python train.py --experts_per_token=4 --lr_router=0.000815 --head_dim=32 --norm="rmsnorm" --norm_eps=1e-06 --qk_norm=false --tie_embeddings=false --parallel_block=false --init="normal" --seq_len=256 --doc_mask=false
Below are experts of layer 2 (counted from 0) of a mixture-of-experts language model. Rows are named gate (a neuron's input weights, with its number), up (a neuron's input weights, with its number), down (a neuron's output weights, with its number) and show model dimensions 0-127. Each number is 128 + 32 x the weight over its row's rms, rounded and kept within 0 to 255. Numbers have three digits each.
Before each expert's rows: a language model's description of what the expert responds to. This comes from a sample of Wikipedia text that the model never trained on.

# expert 56
What it handles: Past-tense verb endings and participles after was or were, such as reopened, appointed, made, used, built, flown.
gate0:130136150149059193137153094095146082137083114100114063135125089138143151124110134081149109173160106126173178122210153149125154183142164119158090169140154162126133133144164157147108142093179132127139091177125088171125093178162156141159141109142141179127106105113139103160125072142111181181176223109110069118118111111144123078108174128114132168153157161115129180082107107100097066110147
up0:142141162126081133155138090087135077157141131107128061155101115146121111117079156124120091106113084156111195114166182113074153163197134126098120148151114160222127127131157131145125137124136145150081106195161138127107075146116163132134150156163149170130093168094122119162094104158135132170109219138092108144132108134150096107130115157115128205100110165154115142118090042060114119106197
down0:028144199140100116084111108111085050167114116138129122142062142121153128114106097136161184162123133136067118147144120109099071128213146114107132106174098151129126177110155173106131119124144107107111131114104107137097096167116111059140155108136099103176090150149134138114163171139082128156156132142158142084172116183148131115091157128129149172155168154115146087138071121229158081140142

# expert 3
What it handles: Subject pronouns and clause openers like he, it, who, but after a comma or period, before was/is/had; also name-initial capitals and closing parentheses.
gate0:160140071158128137141114180090139138136149100087111091154102105168105069151115146170112154103091172126095115135131137138151112142124080044117126132123111148068096114153136109095164140148169167109134175179080159076144132171155186148029113145100122086088177109117077133131182132131128104112154092064096172093109139069173186150087161127129141153138180151077144108142125154101151090154113
up0:124157111130096163124125148139112142065184103124096094155118102098131139124099156142120122111157115132083127141152107109158105155154131030154099159191115108107128134158155088069169170189181185187156155153108151133070158180167152110042098184150155126086154139122094117119152154139123105176133110039100141121114094127167097169091142147097091151181168120102155113160103131159171151136120
down0:097125145201158094170106099126152100162175138089123163110123142139143137174128152175131151139108106106143054146103057157123142103071087209134138153172177112113116084169132125091153146166084144112141105119120136137110112082099146146144115110101113087096150112101139131136131095114007119133149143185094166094116111132167173118188191090132099139127142114133109130105114177125083074052115

# expert 60
What it handles: Prepositions, conjunctions and relative words like to, of, that, as, which, who in running prose, often after verbs or commas.
gate0:161100121119147115120067118126076131135148131080099112091076088171115160097115136221084158124116120098133140133134123113101175118148173145152154114156095109156163106087120135101149084093138152125143130107094067140121226136116193138112096176149153140095130121197212094088134097138153090144132158131098132046087165076144111156130150168129155120136142082193120137164116073135092118130162
up0:172112074091136114103192137148091115163173121120126086118092079166128152157127112129117129154146169109154145084148113087164105132133147137142084142122138089118188100162069099097074092118147130127169103139170144138122204110058096127102043108114147097179147160135168151122122117084139113133129178107073145110077099054135098105157142111141124161238143152137143132137129083137096182091122
down0:061062178175103097129085155095119089197124144123099161114169153145115120129161168063164144120097146112121149097080122175164164101091106150163142115091137132145127133100128102128151101108141111160149200127076114141169085098114178105150093079143197196071155168091165170096175105136113100102061112141087143140132129121165116109162112166099172165096133117114132119141095153091192140148136

# expert 5
What it handles: Word-ending pieces like -ial, -al, -ly, -ary, -road, plus the invisible mark and slash in coordinates, and words like United, Street, High.
gate1:117110143167179103050162115159124113132101146122148099159118138107131145114110171138030118091150100110089123098114131106144135115145065073144208126106180122071184099168094151089137121160170152159042139083144105128213132164098147194142080171125130132122158088114146090139116163140180094106121099103090131134084155141109107153117133141111119114079199126107136099139118138182110152125113
up1:169129124121182120103160082077087135110086105105123071130118128144167160125120196110126082113113161169139200084070163093118115107151130083136116166100128140137132051148084091139131151117133107159122120133071110059155143141097151114061148166138190136131132198103130126142130139121131155100173180099106092121104126113125094153175107154139082180095080147133098144110096168208083124133063
down1:137114121146110110126087125123123097108120076142111179113088159161083136115067102089125118071163088123171137091125161118120161162113119174132160129132158146068140149194127052138176183130146134151098117136098162124095096172140106093157126086185086154139113085065112113094135058125044142178157152175097126180168127157120080152107087135162162148099142091173092137140116115169188105146097

# expert 19
What it handles: Word-piece endings and middles of foreign personal and place names, such as -ne in Caliadne, Kanne, -ida, -rian, plus first names like Michael.
gate0:081150151110119183128114099101167123121090206143120138149134124111105165141140165114144117114167106179184121103132194140110093173148151145107198095132130094143130187138117171125118093123065133151110114123208141128224119123090159162103157093173148100100122168105087165139052122136130145178033145148179127141158141102093174158172096122149124119089114100134116135090135070121113134105114
up0:099144162137136159123150168089148102123150122127097158141182103106130205142079193160102168129173183192162143061090099108153129138133136107113154103165129106161153156124116115131079091115054131150146099155188070123162090120046130131090146110116138157138111117079125131109089136100153112142079145085155144175118152094093153121167107139132156151117176089160147142068200063136099138099169
down0:104185125140113164144133113145103197101173118080096086192104085085180111115144155156123160187139095099141073103166164139131108137107120100145159095135128136161138140104156200109147108112054095105165084101115115188155117064118144176108098131113070150132136105118146154186188091133083134175153089135155160155136086156104193122145107090088140076092123144153151191104113107112144118090139

# expert 62
What it handles: Lone space tokens before years and dates in tables and prose, such as "September 7"; also ven in seven, even.
gate0:118096156092135072129142095111104089112175211055079135147152130066087126208083144131123143102161108157193148120178112116122113109109091131111133171145160176034127074179086115114101109147107139157150155123143106109132120162139115122115126115184130109158160119142167151117121133185226161171130131154145136080110146114138148119113156075167139175145157162119119130105140143111058144104150
up0:191084161054111129072175122129101091116117127076151150104188149155174160101115153176143058160141177132147130095086099122105139085177174120074140109104152130147104132157115161103119154123097147129119142153152146112153168154128096141097105115083152198115111161089163127131091138056170209093097173085128130123115127143140089100107090124168146095103188160115144158137156123120116154079057
down0:140144140114142172128080143109148086099106167132111111102074181093114089076124165142151177097100166135068110148115129128093126116110134094157095217131148121112101181109154143136214061070101142199104109146119129166108145132117079120135156143183164167159177109179113103098155173089167105173142101115095108092120147104144187084164153145099144114117155153149111178150096160140146142180089

# expert 6
What it handles: Compound-word hyphens (peer-reviewed, pay-per-view) and single starting letters or letter pairs beginning capitalized names or words, like St, T, B.
gate0:055141070120137138091120157107051101142177097096157074130142127114073108118093111127112161111098175144084104094142178124115139132138170083123150140131138163132142132124162130136141142195126136148118099098163102089194127175148124146089083177125141100152166131138066126117150138097151164157159075086157132066196147138127124163091152102201130157127059076129082125131170096055105150134104
up0:071141136117121117072147136094094107135165096126128090121140093120128123074167125195050153124103160088153164152098112098199127138155096126136099109086170153099186149155122109113109174130166163154149143104109104131174135087117108124118142126122151127115155185085155117058127168122153176120129150097088131080149142191102102166084127096140106170166028152168090198121124122178120182129103
down0:099162132120148107128074153150207151187088175119119127101104153110166119176105164170124119075164120111141109133135130192124113123158108178085128099113120096153095133186147167167084123170056173094141159067092127128112138123164133111199134107094150153131148111121157137201124094094171099147146166124140168179086125074139154135110155197143199125159143136162185118132100173082122122151132

# expert 32
What it handles: Function words in running prose, such as in, of, was, is, has, from, during, typically after a subject or verb.
gate1:093110091103147077135178108132119124112132143161132160214105139067150145161129130123055151094125098124168165088122103090184080136173125101092108102153188060074145120186066181134106096130165098112134115104136076121102158141133153127119122119172117168157184166092082127128088129081118088104126135118114139117081122077127102113123095131121162171155111091155121098206106150093185145151085
up1:130101064164144152107161152113088132097067084102124097153131195076150143111140125163067124163134171165147151117125121126214117152157101108134107100142113137076116083125099100168137136118116197126144066142113132076145114191110206126146138130147201152133095133150111092179078134066130119155124143070109196083104132105128085198092123141087113136127118127155149132107124095169122152077132
down1:107150153087105165137122114156177117090115153160117135112125123132171133138144144067157153119138172165156145204170123129121135079103148121139133176141118106161105139135103166159118157213142076088093189123184149131062146092183155082092054139145094072165145113121121141130084131132103140111174090183079136127132084144143092126148214120154098093176094148097099108119165134110113095174183

# expert 43
What it handles: Word pieces containing m or i, such as am, ism, ion, M, inside names and terms like Guam, Vitamins, Carabidae, Nightmare.
gate1:139085164091136121112173097162104108080104134126152085121141159095099175115129177095089097126152123134129127061191137113111148159183203123080082123139150112102147123140101114113090140123137177166134177141176104114122083172141144088106140156136131168110148131122180148121136155118193124082117167085109169176102203096103093127156114137132136168146107000142103139142117124098108180093121
up1:103050109133103129090174104160160083159151116104105111087116119107143105189079117153053070190119124106116147138112155102154149157130121117085093189151192105165169058160192158123101144091145184093119122146130133125141086164075164121162086188162172150103093122079170146147108154159162123110101106085124098107114150094107116092152097136128088141087117119147112090154148152135084178098103
down1:165128100171204122123100205134151145144058093120161108085089100125120116136095159080140111146145059132177102135179123134182106111140124097112116128102159107159118138126097122118163107171127119102167100089103150117132104126144138094053054162086188128104158125136130127132133106108104114123122137119111154100182094080115150143129097066118105046179110092141165111176180120098198069093143

# expert 30
What it handles: Middle or ending word pieces after an initial capital letter, as in D-ance, Ret-ired, Lyn-ch, plus table headers like Votes, Apps.
gate1:178090053110150146145083194091126141194146118140109116184147112118133159127148103102178079128119136107157131136159142108128067141189176112158128118117186146133094135161152107152123103134110130156172168136120172151197140143078089160131095139125069113124170113163140171071120173080117146130074124106094130154067184089088060160125114145104148122168102087099129181142120109124157121143058
up1:182110090119187158107114126137082135126171072141130137138084089157091133113155110122161092133111078116123133108175114133144087159172136107148129105121161139115130138107128145121131123152080116120154145134115124125135131155148085088187074152138086090095169139087097138071148124125125181082071126074122160126160139149057033137183087127108115148164111105131152225152064034154161142127108
down1:083115126168225022057082144132121132088108116122126155109156189135138101175064124140153124100137148110159107144096136144149213099150151158086114145148156122137114123123156139117104056106147096139081188123144092115150094131129166110098085130112148117086110089136101157141089126138127093159099165165102084158098128105192082165160162128111087129169133164077121148128107102106088143138079

# expert 51
What it handles: Prepositions of, in, to, with, on, about right after a noun or verb they attach to, as in head of, centered on.
gate1:072147183126123159113125089116115129170141130137160104154158053144150146116066149102122102191129141169201158140204059146120102136105070086148140111124167103136153138068142061161091168127171205167159154116147184113098116137147138162195104121116125104127184174117122125123149143130115029164121090172156119121131106136113108100140128158140127106102141139118089183124110163122127108154162
up1:060158148110088153111126143169103149094140134113185124088169095159174129143138131107159126175130226238157168150136098110160144062135137152139102158090138077116166085115126086127124137117143143155111093071146122119105118077128135149150130122112107094106099196137161159122108118207129086123129075174137107121121106100140152130106130149119153093130104094180065129134164204070106121121143
down1:142159102152146150106122132093198193124145136139116129117173102154131136106131101203133108103152132062112065118125179141132098118121153194177147203095113162098070102158149126098124134143135107125101112122092101143114180125140090106112122094146130144116124088106210132102140082104175149116113123052116065066111111137147151055136109115112157137182122117115218128116176137093189098112140

# expert 42
What it handles: Digits and symbols inside geographic coordinates, degrees, primes, superscripts and currency, e.g. 44°03′04″N, 35.202992°N, ^{2}.
gate1:170123134088150105136129206119160117138147115125136078133151177087162087145138117140137093170141159138228165115139096125152085169158071117097171093122120114100150110126145134089112131104148092201144122079177111136103092106117164096105108115110156060156129146093178064155133127168166140185118132125147142115103135123080108078163102117129146123085083133146120199144061153113106119036111
up1:160117100121108109141156180131145079096137105135164104106103164099183055166116116170134072158187133139184140128156161125107090098162114189116145095165113164095130176119161145103142073162118108171146086124134149117150102116149140099165180157136125072154123124113154127182147186116152101188132172118155187091121177134088141136175104064105122112126065150136129184131177126072081109072115
down1:096118129175117158092083087113135156203126129149153108134177155138155113148131167150114195106145086114082120103138101155075174113060115086215132146110099148131126120076169167186140176109128098095121153118063137177133203136130137130037129112092156112128157110075095110168131117122009152131154134175103184132130144115120133118121127122122153131101109121152110117126142117119107153154161

# expert 27
What it handles: Capital letters and short word pieces that begin or continue foreign personal names, such as N-k-rumah, Ke-i, V-ijay, D-aisuke, often in lists and tables.
gate0:116135211146150119103144136135108088164177140114123073169094149090137152134103155132131141163133100163154182053078161127111112162152096113091087145102188128109167160177132191146109068128167200165112137095141118094073114124076140173134145091154107146103190153107136116155116151110150101220085145138137152111213134097118127126178091134116105164127142108135162107091089153165112147112141
up0:115101214122136144137141085081137107130128096149098033167123127094220153118098162111106122107139096106156171083106122127139079119150135169095118161100112107161218175163123144133147102138165148196147147063158114111130101129124097159123143092162127143112147161105159147135125165098134088197090151153148146120142184056102135103157155141054064122128177110155141123096126155110156137131127
down0:066117134184125124175105088179209148111146131109096131147070102105117137132215168143143071133092146107112145092165147153108136144154121113113073187112119125085137175103138149114090137113113108122114170133138129206105125143088151150124080159091074151111179094132105135142156108105054175147126105143165140117139085133130106140158147192105136086127183173114129070122185155118128175142200

# expert 29
What it handles: Periods after numbers in track lists and sentence ends after years, plus pipe separators in chronology and sports tables, e.g. 12. Bedtime.
gate0:087104126109156124116100115162121122133170108109089107152105170101162145135209110112108105085121120114169148155162132140091158115211123124093118150106196079111151128135083181125136112140222162128158177103106118127122115148137025135126097108086174152078145126137148145137122126136140099179148188129137087092155113128137108120134140128046179130148082073136103136091128077083122103077067
up0:099129119130127147051057109141125156132170130130131113112098147097155135136172103092136125099099065130162160138178144119095210107219145150060128093074162089144114110098113154093152102143211162119150206103107127111131109156117105123126135115099174155060134117126159133149139094136127120168141202127116077096167148149136112150168131095058143111132105102152158109089118091122134102079077
down0:119172142168150174124156147103124060096163141095103113099157096144161113145138121130171081146156172215130112103152111128107134132058154123114106162081089110194057124141132104091190073105104098101097122124182134191167078063123186128118141157092148136145126077106111149144091127123057137149122072139145152105100113136132143095117135151138075152142153186093128081144089181139136096137156

# expert 25
What it handles: Digit tokens inside numbers: years, coordinates, scores, populations and table values, such as 2007, 4–2, 15,997.
gate2:108128125164115154109115092128152065096133168118115140129130134165145121150137178044115095103154153077106105072167165053132138101147192111136106090094185177197148173153111124129109182151127119106033111152099143157141082089100170147112131141112136092156124074163147114114141160096117160190159154161176141129121149152154148143135124151143133149158140103071089203093146179130176137153151
up2:127126095161110151104131096096115104101133154127056107141122146151167118144164199040129072124161148130130115048163186080186145092183196109139123141118168158186146140202117079151116177090093092116043144165127107105123088114107141154100097144150138092153120114154132127127153151102159153168137167147115131134145152197133106138126116139119140142176146107113085205154150143090151120143148
down2:194157170151120095138190067112133136136079168114097141164158093069152141106086137154122084185116129107094104142146101134119125079141147146115090115110146135107139170141148125166209183118140131072100095152043148101147080109170170139128131137118210144157119129117081189145131136168139132153170113096110145182130093178057085182151103090144074093138165164137119131126116112122145157125106

# expert 17
What it handles: Middle or ending pieces of personal and place names after a first letter, such as Jon-ay, Jan-ey, Jenn-ifer, and common first names Sam, Mike, Tim.
gate0:135139124150061178107146103169116100130122120105132067144148106114231078133085179143119110140153087105182131167158116142112148119134115142099105171121176154136143110108097215145134133080094128193073172143093151165095129150133082148115100177125135125212110079150204151174133146139134100094090113116068157108098163139121095107110166113146120132150181105148098094126135134094117181157151
up0:115112118143066209083144069105139092119139104104150100111130094085166100110102159158129119089117099123172151118141144142147184168117120123116081191145126118114158121125088135197133099132154170105100186184115152129126090181174080112104056204107122137175117135101145140139102166160153107114091134173079140112180116149140070147099137116103149096147188081117136114163164177135118174186163
down0:134169134152095127123174120149155071167101172128120117144135110140103157046142114106140146157107110096122151188110095172102133108143156112193141167147169143088138107078090132162110112074149167165121072119022102134079123095103103150054144097106141127151084117139130103110087121141142170213125141119105181138097113095170147146167137140153111113148185207153137098180096146138148157128158

# expert 31
What it handles: Bare space tokens in tables and lists, usually after a pipe or punctuation and before a number or year, filling empty cells.
gate0:191117094190109181090139097115170125156134140147073121115158180105130118091109148138083099090156101096126141060162113130164117119184135176155159129183139128119168093117173121134169145161137107135036163132140072106145137142119111144111102139125129114192110186097164126156118094136139140162133132101125120137074151150191102121093134104170200179153121051159175155119142125154124152124044
up0:149124128106142164072124158217146125132139194148141098060162103117164154070058163183115116120118173171084143090122137137139146124090173136138108141177142092151154112096081162170076117130064087127168086112165130109139181115140083088103115180152094125125156135132169126142114115104161141103123135139103174079110112090157105133121116142144182120106134130212128070118159090184184148163120
down0:049117096143163149092116124078142104111143145147175140152062134162125159108140081121096164149064138113115110120124151170152106149111098084111167123096099109111120190126091152104114181161136131129147150079128115124140094134202147161139109169160142110111128128080115147164134040073061123143127140152122166164155094172072119127126134122112110146145134218090076102196192110162098082153131

# expert 10
What it handles: Final pieces of proper names and words, often closing a name in tables or lists, such as -ville, -son, -born, Jen(kins).
gate0:147122058155146104061143170145121144090150100084120092096110073095144110156113177153113140163147126145172161112157148121132056190118086088132149140114169094172122098190089118115142130139141155132083169162138135142191138110143137098055149163167167107071088188110096135148109104140131144173120173071095111138176062159149073140079084141138168136165115137132075125119111113131172171109143
up0:174113081141151142036112153133082112159160117086130147129102078177172131172091171139148111176168140126141169127189118166127053194106106116079156140096100121144077116159094127090159124115185123120115189177115135145193106109118138122044151079144168120083065180166090162115119138120106157184091152069111107093152112143153110141122118118144115127157124161123110115132109148139141173129153
down0:102119107080099117161024114162146136185126149153139125177120174143123090109133141142121108111143113120112151126151113154084213081151096136118112147065148108090158175134118111170111121191163156110113163111094145156162136125116061102150100109167107043076197148119122136120165065138096120103087127170125188167105059113166138120121113110074136171132159076160137121130156108137119119105085

# expert 12
What it handles: Sentence-initial words after a period, such as In, On, Before, A, An, plus fragments like as in tasks.
gate0:131072108131155148101153175071076152107169035140108060141138130109121147164132154168120116104111137134104098095153134123115077143130111113097116124178188160153124136151100080143155205188098153090094108121157072068172184153082139146141138153114146157129069147136090093119134185100114152149058116092119142114100133122098112185134138124101169119143075126153133134096169082118070164130080
up0:134076137133156128135078102120058131112193172179105142173096131207140127127151102159159108185200140157181157055088148134099110170138173075112147157183095179117136086121072090124097164154126167111098136132133162133202123188152117072145127146110098154113162163097152114141090168105138144121160166109131109111088114102143122145126104152159147179111149137136108097099138082093119176082115
down0:123120171138151098059145158177152102138155135165107150142144154146127105122080090144086149119112160124122194167150142087186061104132176107092147063106105080185154129104095069154071153140137098154134089139173138110099120063156128119144162189143187144207118139093169182131130118130165097121108157165093132112145108147138117131098146174185146158075148130111128200138155146130183120152153

# expert 49
What it handles: Continuation pieces and short everyday nouns or verbs after a split onset, such as sm-ooth, th-rew, w-ire, plus line, play, round, field.
gate1:102058139065154176138090156090149151166104093180174114145139141121146115100134094161125173138123126092091137095086088083167136123156140109146163107126127151087113101145139166030069119151072130160091068165154108159178174105110153140134080104056097056121137116153135143117096154147104103138113123127119152162085120166132154112142152134146070098119193133107089164095138061103100143149091
up1:113125186120124171096158139125113138170149129215190107123112163146126098142126092118116099122133155118100175129121145100105124148124091177149188133136136154140084136152119156083115155099125136181149059176157118181153147107110162218161123101108094096138153196091193129164140059130094170102135087139189125137145110140103086085110108190185120140114113109080120150094133078104126182142081
down1:141166132182025175152123107191093160116137148120048172134097133098119141114140137114119081101112129111095080156113151140186127118150150056156084115129136099178159137115122092164114143106157076149153125107141158139131154199119113104161155171123164175152113079094091127151098115107058120148129191129128174121178124176142114133097155159068083133170098129117162153094130069139133134111180

# expert 4
What it handles: Single capital-letter tokens starting a name or word, often at line starts or in coordinates, such as L(ewis), P(ablo), W.
gate0:115096110123143119093168133132106128115164070149169130182160087166120174078146101127000207118092124078185145091130092109119148183170159116106133144118127171155178106134131068155144144148143109115117163200139151133124158145095170134095117132083139118121184126096118126096154143161176106102162172131056125101118129068113103191094086106119161132100109133121149140139107097171111128125111
up0:094098127095138106115111141117135152135154096106159169135175070197106176073153107186112176076091099092139138116145092159101158166129198138167142123115123126150161120170126121137173114153151108083161163189178157142084151117096130115062139115101185108152136109114090151127153084160113102082176149165063150120165169104071120186115086089105082107081104152127183140125116105134144090172104
down0:136125104135073128145108178162148114132107162155094129106166108098167100089137124039081111140101107082080162122094160124135107135098126161057113195115171170135108178176159129145076136082126088169094073107055131127084180199143117151142164095088111146080125122107130110167130154127120109131118105130091065182133113117155157103123157108108170168186117142165164091178096161112125162118115

# expert 0
What it handles: Table cell separators and row dividers, section-heading markup like ==Demographics==, plus quantifier words such as following, both, several, Total.
gate1:148090089132049108121137051160129079081116139121081136120070147122178146101066132139127138177147135141096105111137117154155096106071109175104188126123158153118159132104126163094132146110143137102173075160139087045122143157098133125053110175164107079126155124099209095198126156139138127114146127144114147155096093098141137164096161143174167141170167090163134150176153166150149108142100
up1:157070119099062129145088098159136089108121157076116144154088120139128089091097156138112094134115117091141049123134061152160074146088143126173202129084174101120172125153109147129144210083175166117150076124181093078146112133109134145104100140162103061080093108109159154202119174138136132088180128143119138161113195106135137110094164109135163113130110147164113181148127132100113134146109
down1:113142109116126114145148111207202113100127188206113117098119136153152108099086135150121093151144097116106106119152094124228171152144133106158148075119153094151118151135129128101138130080129156125133111098089145109045122128166148150109110131105085119144145147125154135185130068174070045124169110175122151110110087119091132065118096140118111066065212120151151140142109159120131144137098

# expert 36
What it handles: Punctuation between digits in tables and infoboxes: en dashes in scores (79–73) and date ranges, hyphens in UTC-6, decimal points.
gate0:143175104102123178128149128088105158130135196148172115158101162076097143118083207093101142121195128104097109144163126118129198101128118161090190208123106082141136155113128147147179118149147096173091106111113109079138160143079062128112100134165125130146121141138074099126143152176154201122102169107163133113168159149153182128132109147152200134152128118171114120126091141128092211103133
up0:136093135155165059127166124156012147085196118179093099135124106195129136155118121138081139082117085073132149126193134102135148126141082115076170113128119127080155091161070111145128136152122134162086128136198127080141134164104138162130127114166151124080132107127132096113153148072126176139119132100128166085117122118156099155103137171134171146128127082146167159162093172157155205083111
down0:152150143139089129130092101126082127088122162118087116164145170135199145071105144063074111078148175134117197191152082113104115061151159137046137079135168161067072190110125148157139121129137091135115129107153159114156103164077127130166151110134161119116121137147165139117107107151169119127070166214122085114140149163140091090152189105143146160093149103117094119154109133111146158105100

# expert 53
What it handles: First piece of a lowercase word split into parts, after articles or prepositions: synt-hesize, inv-ited, dec-lining, reg-ulates.
gate0:175106159180082161114142105153106136129145157161165089109113079093176137146119179105119134035131104089137116114080113064102089131113097115085115134066151137158127138123108111147111081151137078169033092132135148168116038100148141121114105142153117095168158155081121098170125159137118094134183083150163098115147124146129177147136070176075111157125068153085136150139085112156134099122145
up0:203110108175065126097104117150123087147128155159176095093149097157185137096146168110148110113181103134131095093135153064125106138106061060080142131170168118180110127129153139133119119152113098136049118112135151196092086113144133125117085188165158046173161125089134078126115128118164144105110095152134137045116082156087151106134099173097123117118105122120116147155110125186100108115147
down0:148155073127093118116170109147159132135099082135078111044091093087132107163133159111135156120131124132166093132097124101159107148081111170127131166092120084124175126139096122114074100083080153166161085185125155160105079075152095130116113192097213145112067159121145114169201126188121104178120083116112170081099135094150167178129107138083110098123133142111148157139128191150115157122113

# expert 61
What it handles: Main-clause verbs and connectives right after a subject or comma, such as was, were, is, has, and, also, in narrative prose.
gate0:187130168133085109110160128095121120103114124153099143150165128128173148133159151114142155177144157104177165043133106139146097126102148161151126149159130155162158126127123089149148134110172126149103066150174077107111094144100125135086103105082122142121204116094121188176146122116115101140148206084063243077096137167168116112138070111133131170135113140107100154174167136122059126116099
up0:127081133112142108141135135102086123083099073189114141169168159150210146117149210142160087133110193091166157093157162156110118153085160122126143164124109126107121150126086114160104131161182129168092115130150113139102111158097099132083124095092195115150166094102108157144164101107144084139142194134076130092133154169131115100188086091126129153081061166093053138155129145118098115110069
down0:172114145140067136122161155153154138120121148146132152085193110124116100058128099131141095094141167091069158094147134142094129131171172095078128175147134154110229154110156119111146103084126101121143143175126108128100103069145115156145121138088072116240111124177138100120098163151136100124102139119115125071129117116148143159060122164079136174169139145208182144110112157174114155125127